python train.py --d_expert=64 --d_shared_expert=128 --routed_scale=1.0 --weight_decay=0.28 --lr_head=0.00723 --schedule="wsd" --doc_mask=false
Below are experts of layer 5 (counted from 0) of a mixture-of-experts language model. Rows are named router (the router's row for the expert), gate (a neuron's input weights, with its number), up (a neuron's input weights, with its number) and show model dimensions 0-127. Each number is 500 + 25 x the weight over its row's rms, rounded and kept within 0 to 999. Numbers have three digits each.
After each expert's rows: a language model's description of what the expert responds to. This comes from a sample of Wikipedia text that the model never trained on.

# expert 32
router:522519446470524483515476450490555507500485465470505501476521512518493490507502445463531474503514486506548470475463479499503477487520482531442526493491507464521491511483463484501519500520498502462515464479512508467484524518514501480482513427497480483492509497522536453469476461476496510475463519518479455561540495506499497533504500477490532487480502465496504479540501504512448527485525
gate0:456481475495490527506445496512512479507500503516494496510518447496489503542452521503505510483514501534535522500525520522483558484491500520491484540453462508487471467482500522468489494511474543539501477487465534500520494461473461493450450512484523498500495503513489529493486509518494536496526522545470488497528503483494518494484465502521479518525472490494487464478517477523482502484433
up0:501475490539486526508544501502515506498434525497501476460511483484507470460508511461493464552503505498508477479496492524472425530484523526514540459506541484518551509488489512512497468467541506515481471519478509494483531529502516510530552510533484516485463503466531482526545530537491510510475468476479557515492510502504453562553489497510443508487513527504525548543478487465542529510515
gate1:484455508476489549473480503492520473518507489506546456488492521499481521484550513507483520500510485494488499518564450550495497497575478500497511495510496457513456499565502506511490529515494477527540488492491519467494484515503472463483512541512514483516514508479487553504536473512518487474502510487479527506478444482543522532556502526510467525512511448455531497522506480508511501475516
up1:509556467444491501503469527533496492512494463484462554519527499519474486558486480482578464489533490497529500527523520505474527516482511498477490513487509525460492512474469467443488500480510496513475505510514511510526470511458508484492485485502542497503549504516532480519468515485479508479467494478509470545539529526500499488490529474519525534474496513527493453530515539493506507489501
What it handles: Table bars, digits and units like ft in measurement or poll rows, plus of, a, and size words such as large, small.

# expert 49
router:512510464454510503508507507483522535490469497504514475496464496444491500507532485501521466525494466463447505445511490468497475511513523516483423528515499484506464472481520500505447497470513475495514470468528499491530536519509499505507479502494510490512552469533520474506538493484479525531468491508507478541482498487509483542525510545516486479530508471463516514480489507509523522502522
gate0:457475468544483515529495480490524505393514529492492539458515526466507522499540521523496503529484492524496457488511493488495462514472475500524507525488499497511484492458475481485521516474492509519474526515505479429518454538501540534516501470519527510458537487453504497455526494510491496493468482509488468488456523493494448543482478458543514503549495495507514513497493514502510472514494
up0:511473512493483506488489480518478511520487499503478518491534500517536456509522497534484476523520511506488455538487530561450538466468468475443529495485496545486476459540510502563511519512521506499546484507509498500480500505503501514501500505455467499518506481489546467518487484489483474507520504464469517482520490499552501481530529478519491451501509448464494510524491532514504527500483
gate1:557513514507517528457508484484512498522486455527521488484491517507511481502500517474484503515502559543517471487509486468511450528541498475513490506532487444473478451492488499527495525537511510490524496501510498522528501503506503513523535467503509515455524518485518521516520478539507531499499490512469548478528526500479513483495516483510484484505505465478514562516503500483538479490508
up1:545501525526515513497517474521495514490485447521481495497507489533500508481533481469514520486471492490515503511463530500510446511470503552490479515473469503503524472472475532482503501458516512459468483538464477491517510520506513491536527488498514513457514488529459494447528481501497482479507509491466494520560488507497511477456463521508504515471494536485501506481519529518509502494554
What it handles: Opening parentheses and quotes, slashes, and single capital letters or word-initial pieces of rare names, e.g. ("), D, Ep in Epcot.

# expert 5
router:500528526492483519469500473433490471477500505518513494529501469520495504554501512497536497519512517502483458547472504516518523504499514546519546493490488550493521504512482492515477499503509494520518470474462492486508507487487519514542494480511480502522524457496553503504536553461508491473475477520505534449515481507564526513524473534504529482512481435477503501472476515477439555531516
gate0:567481512494507522477499489518447527487521482485508509505511492503503516488512504463523481456525502525505518486510492516488522498491502498481493496549530492491513512524515467546520566498448454479518520511523551491509514500453483546481481514491520491469487498515465468546504502498545525501486508514503507518508550480530481523528473506522461522498505495513472508541510474469513466563505
up0:463519512531512489517521476474532488496530511503495431544492477500524532493457557502485500530562491491502492525512493525480504481493474485502485493505477524475512523457491484508509510508512500534522529477500474528507482484506528429556520538514491493503492546516460519473497481460516464492507510466506495489489480471498485506502505480530526475542511535465512510469516504511492536480496
gate1:523480472488473449491453451511465478453506539458495505526470481520504505532473458527517489503474523509515519488482483513540520506499509537453525505504477531471512525482467488476531506518465523464476521498516487461494561459496512484470512534418526513517460527512473512521476476517505511500473510544484528471530527509527496488484471529474508531519484543513485453550502505518520467495495
up1:489505468483514529513523517535500500490505541507510509511487524494492495478450476489477533479493505478478514503503481548486471504501505522484489494470521504481530537472511466517510486541495478475503524513465476532510532510463509476438477511525506518510503496480532514522485493483502499512507457502528506532535410500454491495494563452512508482514490510498482494510504494463479522490488
What it handles: Word-ending pieces like -es, -ers, -ls, -st, -ies (airstrikes, Twenties, Morgenstern), plus commas and periods after words.

# expert 2
router:518511517465496518482464485486494515473482525487492517557480493516479498477502476511536519493503490508531565511488514511498525514474548500540516449496491493469488442507498449491487509513536505511493485488471502492517489485515483496513511523496495498485487476486508486496479519489509550562503543541501497493530520532533487475512501513538504531473518518504481487452428511524516496490507
gate0:476519489462499505494509520529508464502476507490486537503465535499522537518451489457434536466517487469516510493522477500500466546457516515468473488518517494550518495496477480498488535440496445467477510470493497535514484500479495502523515483530502528533537516511480501541506465484484459450480500511520476474493497506464507544483478508508561519473517464503450473509491504463514494442493
up0:485494521457494495500511504506506508518476512476527508547479504458506535479500518489473483497527523481489550481456472470490476475491527484487485513516506508496537526522474514429483479515494470488448505493485455527502486517482479495489533475518515510541527488467458498462505490510516484540482449506519512510460497498472503513507491478488503496474546505511516528507480484507480477472517
gate1:525511529493497482532527510476470495513506541437500500495508510489538514500484472494471499476483518501519466526513522531490501491573443462455529488514481488501517522494497574544523472495523479476494488513518507475476519498551499502521509515481455490525455558526518496522506513490477525464471480484485472548471502499509522519527470484492514467537512494501498560505515482472543493490503
up1:478481476523453489521538493484484471548502498517527503467525502439521458480494532493493477538496519469436464493551512474487476495508513538460501506503502494519511500473492544528470501477510506495504500512494528512525493490532518545529485494496480475494538495549508487493515531482479482490520478512511486480493495475504506548561486469474489512509489474476483521544497533498507527508504
What it handles: Nouns closing a noun phrase, often plural or suffixed (-ism, -ings, -ors), like work, government, system, standards, failures, Party.

# expert 56
router:468524473484489498523492464492527494470490477471496516523520494499485512510500454466491499523516527449518481489480474504514464527524536520487540478471514445520502507479478449543481479539506491485540459500485492519529504498510505546503513454506492485506533488510530485446539529513489485481466499521511474493530480549485526502526472485538522476476509451502500484505488544476471526502552
gate0:484479520455516467504508537521502519491478480514510534500471505574526493509496475509522504522470526499495510476490492476477522492524506452485501503520469478520487505492531455487488516523512481496499521499539452495519433548507457480510497523545471456508483493482456504487541541479431501532503487468497493522504481486513535483555514483480546482535454516490507533489507498513521521512543
up0:503507474476486465517504507485494477470497487523481482524492491478498493497495507520491474480517475458480519508526478518526510532462530538494488480531530537500503476534508542500462518474506514526553477494469511481520524496493541488480485506515479526482449525572526463510512486492527475450467570540529489518480510476474483519472499557526492512445518533509533490536459501522461503509462
gate1:466425472473473469502526517508523542485487499508444494526515529501509523521469515506488532519498490490488495541486503508529514456465536526468483505520477534465500470546490521510481504537482502504540512460505484495530483528503490496516476480484485470508449491533483500477508537493461456478490509509543492551510516517518465538503517486489531480491536520524554499538469533495436515497499
up1:460429477487474500500505508471513511523494526494460450452529499517471511496461511508510466476519462477481518525504470466514475521520535481451469509509524469489470458520524486515452519484479495484516534497511486454515476537519535497517503458504512469460493534568520499513539484520522515513533557551522494516513521481489504522466516500473518484487490494512562479510460477497488494510463
What it handles: Short middle or final word pieces like an, as, er, uso, iah inside foreign names and rare words, plus broken Thai bytes.

# expert 12
router:480496430490531500508482464501515505486484465484485501486515516542501491486478482492500511519519504471510462470469479494508522522530495546465557485482516441462485496485450476504517489481468492461524461491502483468504490513513519508484516412505528484494525465520500477465462467474484502463478532526508486505541478499511520533501499469505526467466484462492492458549520514502437545482507
gate0:481501523522504460506466480494545466488519486483504496490545473497490519451498474526506532486482490468496538483511498479508500546550501502525495481533494502502472509463518500500508494447538487493525473544496505542477515497517453479504489530499482518523517518439496485463506496435503483508534504502527489520517516497487512499528445510521469515474518494497505515451526479477524485473491
up0:475451533474486502478493462509473467493510501425495485458424511510517549531522491501471496516550495506520474509540445526528502474468529505475518525532497467493531523550511516543485525528471456502517433489486512474502516486489494504462511458447450487500471487529492523531515493466510491508491474503511497519479485483527515466513469536496505506486488468496487500501487469510502511483514
gate1:511505510450507484465518490498438488502473524533458502471502522500496536539475472499473473484528522503497509532515525479533509517523521485500476522461480465488525483448503485467490489516508483493505493510541519444480510450493494518503501551479505492472487485505513490482496555523492431529549497520508498494499522499492495468526492469499505522540489486540458490508522470504525488492487
up1:510494519460500477519505504562451512482520484453508478498493517467492494512489481482482526480472481518514511519497459490542464481517514511479523484489524490438484512491473521519506502500493501491464479488503538513514496516504490461489489520500487522491489527539522457512513526532508453491476491524565476470472538552478546469482482533539475545504509482494452490519512502468499486526506
What it handles: Table pipes and digits in score or stats tables, prepositions such as in, into, to, and capital abbreviations like AA.

# expert 15
router:512526485462443451516516469489536485472474496529488477487469499483540499487494519477505523509472483511496516489503490488533492522548519504504511442486529547474457456513482469496473516517493485523521472482491450497549523478533490508476510528500495485453522482468516497497505508528495480495494502527542517515506472476496513524493520498523541490514543488495508476506488455491452565528446
gate0:519457539469494506467473552468520485509477506518532489500518505524502472517570468494499505492541546511495503467488468499488463514476490490502456508505478479480488497454541498457507521463516517469505526489487490485485519479517495469525502484508443487470570521515485494488479490513528496491487471476508482454491511516537493489490520530470466517541486533532509571479542497479499492393497
up0:508460541502492533463464556470507459526484475514516479490503476497517478529567479491482512514522514512519504452493490538475486539457503492458481494511475482512492492446503509492488540482481478475491522506481479495495513472520488480495495471509444514485528562495493489524468507524541487503523474501493489469514533523497494460492509520492418559508487524490491554489512498489497486441507
gate1:512522490511526520523509492497485483468503525470526507502517514485471484468479503509505503511499505459473547448455464473503504537508531491513514494523464490476539511499514482538482546492448451522509493526482503516514451494483547491497484498494507457495484465518516461500492475513499517517488512511530493512505501503528505511516458526518519476498473526525484506478470533504509494495526
up1:516459479477512486486493489456499504525489555476464487510518500494501487484446514502522493496474473516504490509518534500506460512510495448529521502518473510453504495480518477493467507511509476477502494470489534532492502482447482510503507564495463513474504497493482488473496469512505517495583475499507513547517542497515500499517466502540504500486508508518473534486504502460526531488498
What it handles: Commas, and, or, semicolons and closing parentheses that join clauses or list items, often after a year, such as in 2018, or Android and iOS.

# expert 51
router:512489476512539451495491456490482523476494493477519519508507502517467505494498454487519459510550501499513498494458492485500501512525481528461544476506505475507458486502533476504477493495502487461511479474486483487498492529521538533471513420492467504483480467515531461462471465478521497507500525526538446500521480499474478539486517451501503471475482518484481458530507519503487515481517
gate0:517453489519501504497490536502507543528511482506568464471484497486477498490506508472459497529505518539531503468479499483485446503430499483499514474457496478495515483531546498486470512517514505499510506529503516508523516520509520458480454475493453514481514485574494534511540485497523505519515501535497512502483484481467513519466500472505502476452467483465531490517475529548466482508510
up0:523464472475468528488497519482525532538525453507516453506484506490502483433503494450492535490447455487507521507507503473436498502450492505498507473559469487476516521523516475542481483475534500508487513521510461524509510486477474507537461493485474517484509461550474468508511499488502511491497489520467468486524508519494519518530526539492496501484491509497516485496473521540501465467519
gate1:483545459504486532495508494513516504515487547504521536590547562528478479558488535534485488508469523504559503452504515494480506493507524531503473465497498554516512492504502493514499512533480465517484542463546537550499508485522478524458507502487544524514498505520536503480515468495499476515531520550483517477478482498512487517470466442495512507495483535483512516459463517493466488540517
up1:475486515514488485483480511502528469524489500463500479471499479505495469488500503487465521495546537507504527520517488495492468486543474477461530507527488480512458502476451490421500499479474479506505475537520495510492501461530545477545482506520566522483481516492477529522478539499530489431478496482520495478454493535478534515475501510520507524499497518479539496537482489523493548517503
What it handles: Apostrophes in Irish surnames such as O'Brien, O'Hara and O'Reilly, plus hyphens and digits in dates and number ranges.

# expert 22
router:480489487461455462483493458501547527483452507514497484529545539502478488525489501511481509502486524475514502511475485492549490503470542529515517484489495496483491451495486457474485470530523486486551488512464470459535486517490526511488499504510498486467514504465566504484520513493503506501476513583487464491535526488507528511497528516514542497460518506524499461496448505467498503487542
gate0:482471517508503460477514482510506500468506519457508494475482530471513496472514469489530479486522517532510487510489466494528482421478475470489525488506566470534425486520518483522532495501484519496537489504509499471489490527478522510461474488469503484488509517473507506511532494524482491496473465504518528537434486532530509503518504502486484505525521498464531502565566483472474525555503
up0:474499484475470484412503474525478508461495526472472496457501509545500466463487455513497521476494475497490524473492537515514500504502490522527542517499501492488468501541496476485525467532524526471522522497452525493499478475498494493534504554464502510491483508447503506490498534493496515497520490467502498480490524474453510449489530519539529499499530518521505484504547513457461464512532
gate1:525475498515488461483517476508491518512508502497509447492500529487524503478474513485506554507518509506492494467492506495474519538507476456512491516522497536548482480522506479559474517517482574486509490520488509505515525482487453485507537479486491481530504495468519450503532543515509477479494464512553541498509509523476499504515522439505542484509479502500546480456547493492435562529480
up1:517531543501514529505531449530540540520490515508485511529502511487523515525534500470517555527492553522513464460505453519492497477488485456514490515476491533488481466520512456544525454477558529463504514461510503459482511471469502525511501480473483535495524457486516520547514473520508533481477454515485522490531536443521475497520513488484503470500519479508523524519487478482523491466554
What it handles: Word-final suffix pieces forming abstract nouns, such as -ensity in propensity and density, -ation, -ity, -ance, -ment, -ing.

# expert 55
router:508488463476543492501481446474538520482460508489518521499535498511513491495483477467489483519513493464538489499471512479517490498520511548485517507468523429502500490466490492501516466467482506484502463479518479454479516492536509523487501449525479469494521517529517461483535468455488512513485492532508515497519478570497490502483490496526503467511523462505522477521510522495482534450516
gate0:495520480532436513526473510507448531504532491504532545503480516539532492493480498491492477508480514491509521459489445469511455509523514479507472495450490519500516492533481498487484498471498517541502482532526497515514488514536489494486501492500527522527500471491490527503515501493491443515494502527504505486457520534498526508487517478462493534503489515463517488489469510535517510530502
up0:471466465473532514486431445483493527497525449501506520507496481504465488514470525502508496505506477502513487511492523490527494517493491550490493523501491517489502509519534456528521468531527529517523522507511487529517478515511514471515521479535464508467485511485516498520495544432512489476509485488539503519506537485507466512517537501547514497475487507492460508506516510469503540504502
gate1:515458489500463493563488539479503507475525502537448469489498473508492492503532524533445515478507449504515497476511536521496544483495515532518495527489504560496463509479516493467487525517495473494501494509497499489496542495528467527497478497507445509564469517509453546516507469533496524452524492515527521497425517491522531515505540521511494516494530460516501461510500492478470528536471
up1:459505476471515491536477483481509517568502489499530500502500521494447523529508470495532461476515490461459556505460522498492471521464504467502492489567491534500531497506521530486492508541470492515439512511518507523515473510510578448510512513503479523510515495556479521499512510466501497519506506447512532517512480532467521498525499517531544520517449531535461550512519525516476491486520
What it handles: Table cell pipes in numeric tables, plus short word-starting pieces like He, dis, St, Nov, re.

# expert 9
router:499537478499501449524454468537508474485491464479467505550502495525547540510511497481506544510484479509556473488490512486520546478539474480508518496470532510468512509477517438508474477515475452505513475472479489486489492549498527522467510477562507497513476475487504489495466490438511513483484506513509473551503489532463509542501463451473527467472503450474522446522507469512473548515504
gate0:568499461519464495503459497491506474508534504532533479524505536499489469518503502481449492485496462483519520517473482518487499507468500514507537468513487520482513480556510467472481514491480513481526473564492488527525504514435504481492494539524503481536446548558465490518544498519444480499510502529505463506496472489501492530486513477522504494553507450489509543483511488475495522524524
up0:540519532497483550467467493475524465520548502514515500502513518502392459490524467478467488508516508466476492519502505514471496505524519508510515459507456560470502495484477488477490479479505479501509500566487521535516497515458457458514521496538507472529531539534487494488483516506439538528505479480484511464517513499504517490509476544535544488502515484490510510491496484523519547514507
gate1:477520447489457526509487520538487502490494475480445530524562501507484479547514523506507525511520494478469507491458509507540522512453501498525518548490477479496531535484489482476483487527497461484487516474508517460521512502504516499488523506519475505516512494535490494505526546494507487521529488505507505489534485433484529479465427489459520505481470534520493475471524532488534497495511
up1:502522501498489527514512499563505570460519497509442502512494528488494501464486484473509532513530456525538522516531534515545500498503474500536512434538516498544484544516496490459521471477465498516469498475469500482509512547498503488467501510479492504519525498496497510500473550478467516479518502502457514489519502502452563506502493493508512492474526504477515491475520482513504459533486
What it handles: Table separators, dashes, slashes and numbers in tables and infoboxes, plus single letters inside Arabic or Urdu script words.

# expert 59
router:524524474492497457491506530529520504501451509465497483488493503499504518504524521494530458537523507446525540474520532475467485532486560522453498538497485478502522477473507516458451500452485498499524456492505482501530487489552528477480482533490505483508508536472492462529515483513451500530493521547488480557482511509560539474480490499478498496513490469504461505543462532504505528520522
gate0:521469471495525509492494519452446512516507516475491483521521486538472494515565487484460515523469514528530467497487488521481550454471476485512543501465525566514502495509507497504518520570498519483513488494507515490477519483497464538514489501514480506487547501503459473505517449485495535487514527530513510464514472432509475521498482484521521477503544472504526504542466499480510502475488
up0:515494497515504460521501485499490528518536490496525548519507504475519432474458513447533510469571496559543506477492487502455491547507523517484491477557455516533452488523487471541486492465486544469516509532526532476486492512510500488504530509499452512517498460540518501548466471514482460513500515470518477484512502499504473469478472507479528498514486513540514470553553503522523527519489
gate1:539478499468452484487508484500467501518497501511521473479485521546501472503507482443480474507520501532491486479500478493545483493529502521466496528480463495479498464481483496459475486499452567491483456489490496516472534501545516479489553514463488473513483487492532499546499551511534538517515445520472467492478522488506498519492517484510494417517497514482496514504481465488497515491526
up1:553476523523495521491490508516469496465466453493479448477475534492550550526494498492491491521493517553503465513522493490514459476519506492465543484513508471498463485465512465473498532508499523506561517494500528493513504498499482552502524477451510478501530476530548490515498553530491507502495514520507527489470487499510523482506478483504494519503497471490504481478461499476495470541511
What it handles: Single-letter word beginnings, often lowercase p or m (photo-, pulses, p.m.), and sentence-initial The or the.

# expert 26
router:513498527520502492479530472488509532518550477531543472512539482469520519519500509495489463486481510496477486511500492515476506511502514529507505466461503476538495529496460527499493551490482477480475520489469482461519478506536537508480477508504499455488527506552461494499521480525516466498511518506521499455478451488492518503512461495482517504525516477516535494441446484497497483505504
gate0:509502507448465441437509488473536516518477500463443488509464520530476476483521526521473492533535477446504519492527484482500508510517502525517507493474486520482518458507506518492448491515501505502467445535519471500523495467525480516508519502484505516489476547516487512495496489478506478536494518524521500550523513471467499506463479461505493485501475519512504458539500496527502495475459
up0:508493482507471526499447502533471490533489480490509539509491480520505456518513564483485502488526540519504471516499497533522468464490474497504535555510511537509447518539483480493535469537534505533501479483464503479477506534494447520492527491529490532523487468448484511495517509527500494510512481492476498501460479503509494479444504473486484469457518511462469504521520550464501523537500
gate1:497491511517500527520511513480532499511476479525527481476535527535523500509512529526478480544508503549529471531537545499490470481523493453514489488485511493518450492559513490509495502495508509435517506487566484511467492507493527484476484512523482518500485538513518472515532465489536423550491538515537491515472540485529487498464490490497482483558479482489485480525509501489503503520527
up1:508458479510522532537518514508483492512482490509475459466497539511508503501458513522515461534530520509551491524493546519485486474514479467493499494505545487534467518528491480480505501483502453489481495494564484541486466522497520494456522481524537505512533547481506510505561475461522465518505493487497473488483560492512503486470497505499501505538489459494496513541549515516533519530544
What it handles: Nationality adjectives and country words like Greek, Turkish, American, United States, al-, plus commas and and in lists.

# expert 18
router:524490454540476505494537494481487477522515536476495490543467505511485481552469474497472507528474522453470486537502485507477463540498564513495508496503458525503522506506482495524452472478513517500506457525479515528531510529500503497502518486483462517545529516473518540508521571514508477551517459508513473477538503536503542501484490474514508509473512490504508461520428515501519537484537
gate0:525523516504474526475506495513523502481509524456522524488497528509463480499539531494487509486495509491497530515527563534461528511460458533539518449488473512484506529473453500512509483486525487506469470533515504505502497483459503518490523508491520496489470447486499481509456502459511545502500501457470534499508537501513468471530496459476484512519508501465516482486524502536510469473483
up0:504529512503473521492512494503525464459479501464541478510498557532472518523543494474495489507483483465523517570518515531515524490486494520555528468459505453500500543483484510532491472543489483490465462507501511507495470546470492524489493508461512465500513446491472499489486512483512592510501502496486505497501508489492459506494453453452484479506550474465514500474506516505454468501508
gate1:498505466467526556499530461523464479449531495467516536497461475558466538492540499462494503461523482474523543511535487531488499487534500513502511467488506457510515534534491483459529488494519515492443464530512485511491448515492543534500489487536554523473487464458466526514472530500514526517529504462485529519516528491525483463522508450480508499499462539493492504487516486558517471540539
up1:466510499471522541499536476501506492505537500484514528493471503564477545470521479461516516455498484475514562537527503510487509464536495527512502470482536475521521503542466506435547463527524501494468462537521483533502444500479548531497490485513527514494517477477468535505478501493489532511517504466495487533490520475526504487540480442457518513488479505500499499508536488526523507547530
What it handles: Reporting verbs before a clause such as suggests, claimed, hoped, and final pieces of foreign surnames like Čačak, Ljucaj, Holomek.

# expert 3
router:488504468436486486508489499509515511511517527478528517512516516503515489506469531472517515501507496507517536530489474520498484515450546527490497441487518468505480504500504473465480531534512471528471490486467547507536490528486496467470511477511490510506521512512525485497504482547518529512470494528516478447466471522517495477505483476517487490466497472530491503476456524515487497531497
gate0:497509548529469496495469536489485511495533472527445486518535492508474479478498475501511461511521509499461518486507515459491511482533503513504487538515487500496515534434501507480491505498485469531497495511516529479506480431475474515459468493510493492507544504515475513528528489502478489509537473487504481521494505482479490450508495508471501498526525507500498500516497506495474483481519
up0:503495550517480499477463498501461549479514452545459475512535489515494482471497505512546468499502505482477495468482499465484538488509514521509511569519497497474520532456510471496497506495492510517523496526505499451504489431455461515491510486504517465487528484517470504514521491495469460543533487515485494512528505478483512466492500515455514511508539517509495504519494502482450518499503
gate1:523536486473521459523530541444498498525479448505502528478541500489512495472544521488474527505482494534525523462525479529508490497469482502488481463515500504466464497514510532524466477542489492493512524485507521516530508539516522489495494502452456543489522493525501468525508477503554511467518462515483481503496492507534501493455513506526467481534484456483520477473486491494495503528506
up1:526505539534504494515476531459518484521487456497498529485506482452457447500550548473490513516470472533542508492514518525461531494428485520517503525541515483515509483489500521502495481570461488491489533475502512474495506537515503527451515500468495546497473516512449441539511472513515538502502484504516459525515506519506497510469515516536455497500498453453529457494476491505520495483488
What it handles: Nouns and names for places and structures, such as city, County, town, station, castle, harbour, plus place names like Auckland and Newark.

# expert 43
router:528486479512482495542459505471458509496501490500524518508510501486518522505525504492493517502534485486494492514444486490522472486485516502483510494415512464482481500488463476497470498539526502488530482496446487443491531468499476516504508442519511512495497496538482496510530513502463522488501450541490495472514458493480487521512459470491504466446502467531484512490570494483466499483514
gate0:529505493482511493496492534482477503459513518501506537514468485495476467497541483553526534513516474533480484482490579522442528518513481502518469542529494507479478487522472481495502504524551516485526528501509489524484520498498445514526491492449509516522484491506544481484509519487492504524492481539448499519553482528455506501497482545548525489503490470498486515494510497450511460449525
up0:476499487536500510511465453529514540531508524480457474489507539475525530516501462515484479514469494496485528510505465475524519499507510469446483477486452507532492528500487529504501480467466524489474524489519501479524464476491490514514518493493473494447495498485480487504466512498536478495485518470556511498464539458515486489487539487473498504528497531496546480510497489555513515502506
gate1:478503484525523507511465482508441541475515463519508536501487511501516424564488499519525493520493536526489496547491514499487478466477481481519516527478480514515519501552537513500513542497504536511529506513513528510463481488517488494535486508496465481482499509469480440469516537557546475526473493495519498506467464481488444482520462499528500483498473542494495515499467512489516504476513
up1:523485520544477474491512516470548494519508527473510519495491487534492531491488522468485448458508500481520495504519507516561498472475513516504510515484506440532482514494481509500461528532562482483498543512466533446502503493504513505495496469517531519496497541509494531482494473528482531490472491485529461472466498501465523468518494482515499468500512510517483559483507520504504494497535
What it handles: Paragraph-ending line breaks and common given names like William, George, David, plus some descriptive nouns like granite.

# expert 20
router:500491509506476485502468510494489466479483520478476476512461492489515491475509556522505497487518496481473526485482531472547478544496533470521477495477503490539536499478476464482426552530521457507477502510475521507570503504498474488512509493491472517520535510502483539474501518496464497523476460534516494516463520483473516538530467503521507511480525512503481532463506545504507478471510
gate0:475430500515478478510497526497486490514495513519508513469485493557530480528479521502502523455503522500532514517466508495491501500518488500549545523504486507511508529491459540480520530544462473534492500529500531532477483489499526530489512505516512475505466555511517528483517548541480526478479499484496510493519512498478479497511495472499508497457507482491530482527492568477488503482505
up0:512502475473516545514498531491531477514469498479460515482472488505528510512492483491548492509517473576542458470512481459490501481501490472484476492491486488515465513518476496508534510521501523517528516496523478500457490490519497467499482520512522531467482524495517538509478471487519462474492523501413538545519512484519523486480499504490499524495460521475520504542569477538502541486454
gate1:533488547494504496521517501532521487575478481474470512477490443480454495496499523520517484472487532513516528473497497504520485505522475504512454516526487522533520481444507529513501570525472476493514518491533479471474478523455465513511499557508502507523520483485534510503443484502480489519431503495526506520461482515490474523492510493531518475497534488483473518490509516520520470479483
up1:518501568486526554496479503527512501509527530470507564498512491468473471488500526509498543474462536537526549540537487456491485528531492521510468485539515515518528475442507528504496534489478488530471546493501471475499486494479508506551523535544491476524531495478527508529462495516496481478490502497524519493456502497496469520483490470517498473492503495500479534492518492507501498527470
What it handles: Given names and the first piece of a name after colons, bars or by, such as Bob, Michael, Daniel, Di, Nur.

# expert 6
router:491458494484440493482505514491490519526531499501520532518535498505508482496459496488483499495519547465466535539464495536498440497471565534526540513482528464537533539473497505488455523512500472547507516506439514508520520505466522487505521500493511484519513519555505523466512479548509494496515489519521490481487467508536519506551487490513502477470553466517488497516455522481459530539534
gate0:529503481524498499530484502501482517487511506475531505504528486490505477518492489501503502460516501460495472484522493517559492493514499482491502514480499525496526471478489496541510530534533464529538485446503504449515525475483519508516435493513510450534539507506513492576482472480540444471494521499483496463503490487495518518518504475476532551492513491476458500506461499535506513451476
up0:465445530533493462522482480489482519470525493463479490508487498503582451556494449481460475480486476554478489477514520493529516524511518510514509509448494467470508507512505481470506499481516503466501506545534535512485492483527481515473513528477488499461497487514481501502510516539480504510521523517520495507525500499471498477461480481507483480516484510494512477523546486446496513496556
gate1:513486502520508507488488529515462538503461480521496519461490481555515503494502496444509511522534449552526488502496502488525516465553479444490506490527486520453462481526517463478521468520518488469488545507492486541507485495508495514510529473489521496469503465497514487504510524496523526472516489498499518484496527509507475508512521489495527489501503505496520505497566489513488486498500
up1:502509485496460508511488478538465522518533505537532468445502507499508491509495536475490475476489504497493499523493491540521497502486490492479534525480488483523498547476454528489519530566505459497461521489512536484494500494486507519476507473530528464522518503504475532486489493519471559498514477498546547477479495506516497558555498491535524491467553445528514529527453534438504483484498
What it handles: Word pieces ending proper names, mainly places and countries, such as Kashmir, Delhi, Nadu, Pakistan, plus United, States, York after New.

# expert 58
router:527505472471503499491487516510485499506512515478524451516521501477508478441471441490507492495525506479510497459448465463489484512467502518460483477543499478535444488518468458487476456488458481522529485482526507457506510483560486496496485453549560500490513472531526481494544474474485503497459493492524488501517493516513488532498496487509512477462503493461496459475515518547473588476509
gate0:478529519480534504563525492478469457504500527480523550540486552538459510491446493490543511479516507497495541471511498492469478511498485523516481477545464526510477524504498476508484498516475487506453486525482475440509533527508524457518475523509503539520524504482522515524518499469507486538471528511476493514496534480472485534555471518499487505500441485469479496526478529560506458502484
up0:517470507541461468483487516554526507531509499530501511507540449471527487489543513490501497521461497529503472466505501502545481495478521498480494518456500492470512461518540463515487512481484497520510518506516538503487510501502470545466520513489538498501479496487498533501500532550498514505535460544533482474498436515485496458485507489473462504495566489508514481498499510443465490520495
gate1:508497520488488483530489531512473493532499517475469552515471476523507462480495479541493488490531516483491500493489511465482471488444489485522466514539511527520512458497459496497443480561469484525574524495509518493476478525502433475490452488510517522538538479479546497464546470482508524473489493485507517496524527542465484497523483501540462494486511503523503465526503513491500516497452
up1:499488544489496480524479519482469502531504519473483550527471470499508462517510503553479512490539505483479531497494522458498499509454495494523464538536518504525485475507489524493425501538501500510583525487517518501472490501493468466499438484519507533509533487478541497472527461501512525478481506500516514495527544533475489503504488516554473494473518505526498464524516530494518526494463
What it handles: Dutch name particles like van in Ludwig van Beethoven, numbers in numbered lists and score tables, and hyphens and possessives.

# expert 4
router:477520483524466468509502466504501483540522480508529487533555514529486512493449495487481521504533542456466448478447495438499449516553514518508527479474534497512499472455485484509473504479503521486531469511509471496499483557549522508492506469534471487499482452561523432472542493483512544493473471492520526492504479495463513509512486532465512473498507475508527498504486502476499531489483
gate0:490558450470508487499505490547509531481457491454508484457471477501553494514499478511457517513482449490485519483533466486485525505459501505495445447480536497545497482554552480517463508462505523480465506511467554474522494474500529491514536496494538491490473505529478481510531522491490494529517533499493519471480515513448538474508483468484495511482495498501505478520510490542488532468473
up0:525485489516501544479528547494494484551480473518508505458524471525516514505521444495471512520516482507466495503516481531495528524468487532499508437501474536536543484516533491506485467492477515512512523517490521496515516468492457501510525478497435505530554462530474488477485496476502535476556432496493501443492515505471512481493480480480505482482493500485494482479521514506473484533460
gate1:516479523474489506482514501483529511506538508531471461535511507516535473514521541449511530504495489491489460544523538465518510460510509437486510501461518469458500494473488539497472511514545512484502516531467524512480467465539501520497468511502507473522504483505466464447490524515530510442519487487433508474552527537522469484506505498463460515505500483505509542472528506492541496473511
up1:513498516456519491492493487504499504524508537484475501515541431521545502516485526481535522485480488489533460506542480429519504462479492457502517500500533516488477474508495559513530522517505476526507522516496530490494487513557489507489486522496519518516495502492528484461541485510535530459481459456458496478509488516496485530539443537478480494503471479498500529509538521496533477502512
What it handles: Line breaks after section headings, plus word-initial pieces like Reg in Region, Regiments, regimes, and scattered digits in scores and dates.